Experts of a small language model: vocabulary 16736, 3850 steps.
Below are experts of layer 6 (counted from 0) of a mixture-of-experts language model. Rows are named router (the router's row for the expert), gate (a neuron's input weights, with its number), up (a neuron's input weights, with its number) and show model dimensions 0-191. Each number is 128 + 24 x the weight over its row's rms, rounded and kept within 0 to 255. Numbers have three digits each.
Before each expert's rows: "comes after" lists some tokens at least twice as common just before its tokens as in all text; "gets" lists some tokens that make up at least twice as much of what it gets as of all text. This comes from a sample of Wikipedia text that the model never trained on. Tokens count by the router's weight.

# expert 23
comes after: "| ", ".", ",", "|", "–", "("
gets: " ", ".", "% ", ",", "1", "0 "
router:163096126091094101121134101171059170112106165109149180144162142131099144130098150096086149145109078139134096149135136140125126090138129103124117125102139156140172138109141110149152131122101076079147130127162112103156168096161099145165136162163148101127130121112138142095137128112116149116112158128142141140152154119142084152134144121130125129099097115115109132110139143103134162141125099122128141137119109143118125089134053174131148177134148118150127114146108128096114156149125148131162124065135160165139115134158112094126121148115109125111176101118100153154128100135116148127
gate1:142100149135113127149106144095126116140136132143157069093144132157145122142124128106155146115141111097127062069133104112087121169103177146150150170118120134118118117113137092122136103105118114153124123175101121161123138140144088132180125086130146139151153128123161150093142100141107145076134095142117120136110128116154098099174131090121149155108138099090114171127124164136100145160131095155127113148144097164147174071116133105119147149118142081101126146114142106121094136140081126187124145152104177146143125151103150135136094132135127101103145103115121097115143122142125121098
up1:172126087158155119113140108089089119097070094193108149144151104134120106128136134169109102130106122144101137131098132130137137140155142132122133099121123133177098127095139106112112134120147165105122085095123144161163085128134140153108150098085104116101093161140104137115148120155050105133117114152149115146123109155098149143094147117102150140102102148161124111131149148093156135153155127089099148150127156119120114131189160179117100126121145133139123116154108117120140121093138109112131089134127096135089130150154098123146166106104180112153138151130110127137098132077136128131

# expert 11
comes after: "| ", "|", "–", "201", "200", "202"
gets: " ", "\n", "1 ", "0 ", "2 ", ") "
router:163117146138072109112166165108143160113111114172123149136141124140073109118082155127132174118085098121115108127167142109111095091117119147150176113143119156143137083084125123116161116132070106095118137132168130117117168103129124140103093128140173062142147127159115115075109125120141170120159146147124174139124136107118120122178148114151132120085121134123136136139139128148126132102123133082157128145156104144140132112100087166095136168123146153135123115125123152130168169167168145149118098100138146150148127100149121085114126154106115135114128095154099118129088133141126141122
gate1:098147085117064101162136125126155182130110127132125118102109130137097098096119126142093148110122134098094107130112159122164119153125114135142132139093124166150114079076158108144120128122106140128105177137137099117115081180109133086144155136150104120112130155132111097100073156161119136108143107113099093154136134120093079125132168105105106116122095169136144134147153134164087124122120138078125135113107119147155128140119122120074142126129132135099138120099169143135164141081140141145122142143123127183161136112173116137111132065121104128111159118080116162114116135124125123145
up1:170132153176110123086130144122148123138108120131130153119148133155175196080124148119128144121120103118135109129125082161121129123142112102152094130130163105142096109104093103126149110127125125102127067118104136113151110123128142145123127137098153175168110143112118140132111147142116107085127117149163150113162134066139163116143147176134137131089120119076101146143120135137107156123124123090118131113134150092081134082123153122132109144123163110080110103134096158087113174120148127078142113131107157163101139130186146103136153109121107139080138126139148138107106175119083131117

# expert 10
comes after: "| ", "(", ",", "1", "; ", "–"
gets: "| ", ".", "201", ",", "–", "200"
router:159079122098108119121092136174047139090116106122138135163137120120106177145130130119102150121112074128137102120164137125114120093126125114140158146122111128130178141117117133138130118131130109096168123143129126122141116121161074133189120111144147125148150164157144124081148141120117136118140153169120170127115146142127114140161117120147102146092163109127108117143135141092177124113105159110129137183107137138108109116127079132081131126125151136141114111126112129139142160141178115159149118052125167175132152117157093068110127124130124119122133109112071140150126132121156159140
gate25:159114099126147152165130117065119119156128121116148146161144123147103167137097124111146119117133174093136099134140134131140137198134097115135136103156129103122106105107165142097138133139112116072133122219109126131162110176111085077171093131142143155098148125154095093121142105100141119148115131141147132130131181135152131134117136127144123119141118079142137129146080108102164145062145130138106093124118147137153139152120129083122139129181111069101128127144125116161141129080148135148145127130139133132142170132109116139149122132099126119146113155133112164104108123116140131094
up25:134119114127104113157158056151133148148138137101122151145130117157141176161115103140072134114153104095116097129149117117184117158120116138164150098144097078122161106087169126091085125097115087103167115186102163110125139119157101093151098150146179136090138118122122100145152131106149085134092149139164133150167147142166115124112148126121146101123138123096144115156100091134115099111154155138089139125126105135144164117131119083149144139161107100126153156108118115119151119151118160101136092153106122126142146105108155137157132118116165136102110136116115131111087110131153132135

# expert 7
comes after: "of ", ". ", "'", "as ", "to ", "in "
gets: "the ", "a ", "The ", "his ", "s ", "an "
router:146121116145050111108159131133118115082101095180156144121157126135143131110110117115134161127103107095121107117138143115143077080117095121181153152128188098110136109116130117107132110170126192118162123128148158124153163144125128137152103142113148090081172129140111134123117122130169106129105154163153127131165108135105091135116153156147154081119137150141123101147135155122144161082113115140141183124111153155084131114101141133124121105125124123112130102127142168152098104122143132164112089119142118112136115113136142115130118154090106082144147158151084160125150119162168132114
gate1:127160078138164097120181140157123108166115132141122106138156138114143113127109172148163176112148095135156116113131101131140185155154129134174100150130136119118120117119104168134144162150108162088108118157076133134154118144150143145116122091137154172141146100104107101121125085139097137112175147122103112115097154138126113143141102141128098103163136119141181094143144120145151159136120147127195154105159105177147165146109124131131120118120103098145105202125139125111141086134165094144144121132138146149128123143111097118150130145087143132128146148133115103113131171112103103166
up1:142097123149089088123152157115087129096099154156102143142160141128131121114087138122138141132149140122129149122153139155144139099132129153169133089128139139125148101116103153096078139162119129116122138098112106136117149101161105146143117123132140139102131103100143133154103093140146135161180119128137086098128130146152120134118133064158124112087183130164161150139109129098125059131171131138175128164120133149139178131135108163148119144124095155065118139116112152080130127097110117137141103095125117149128120112124117156111132103110146106111161143119168093113124110139201120073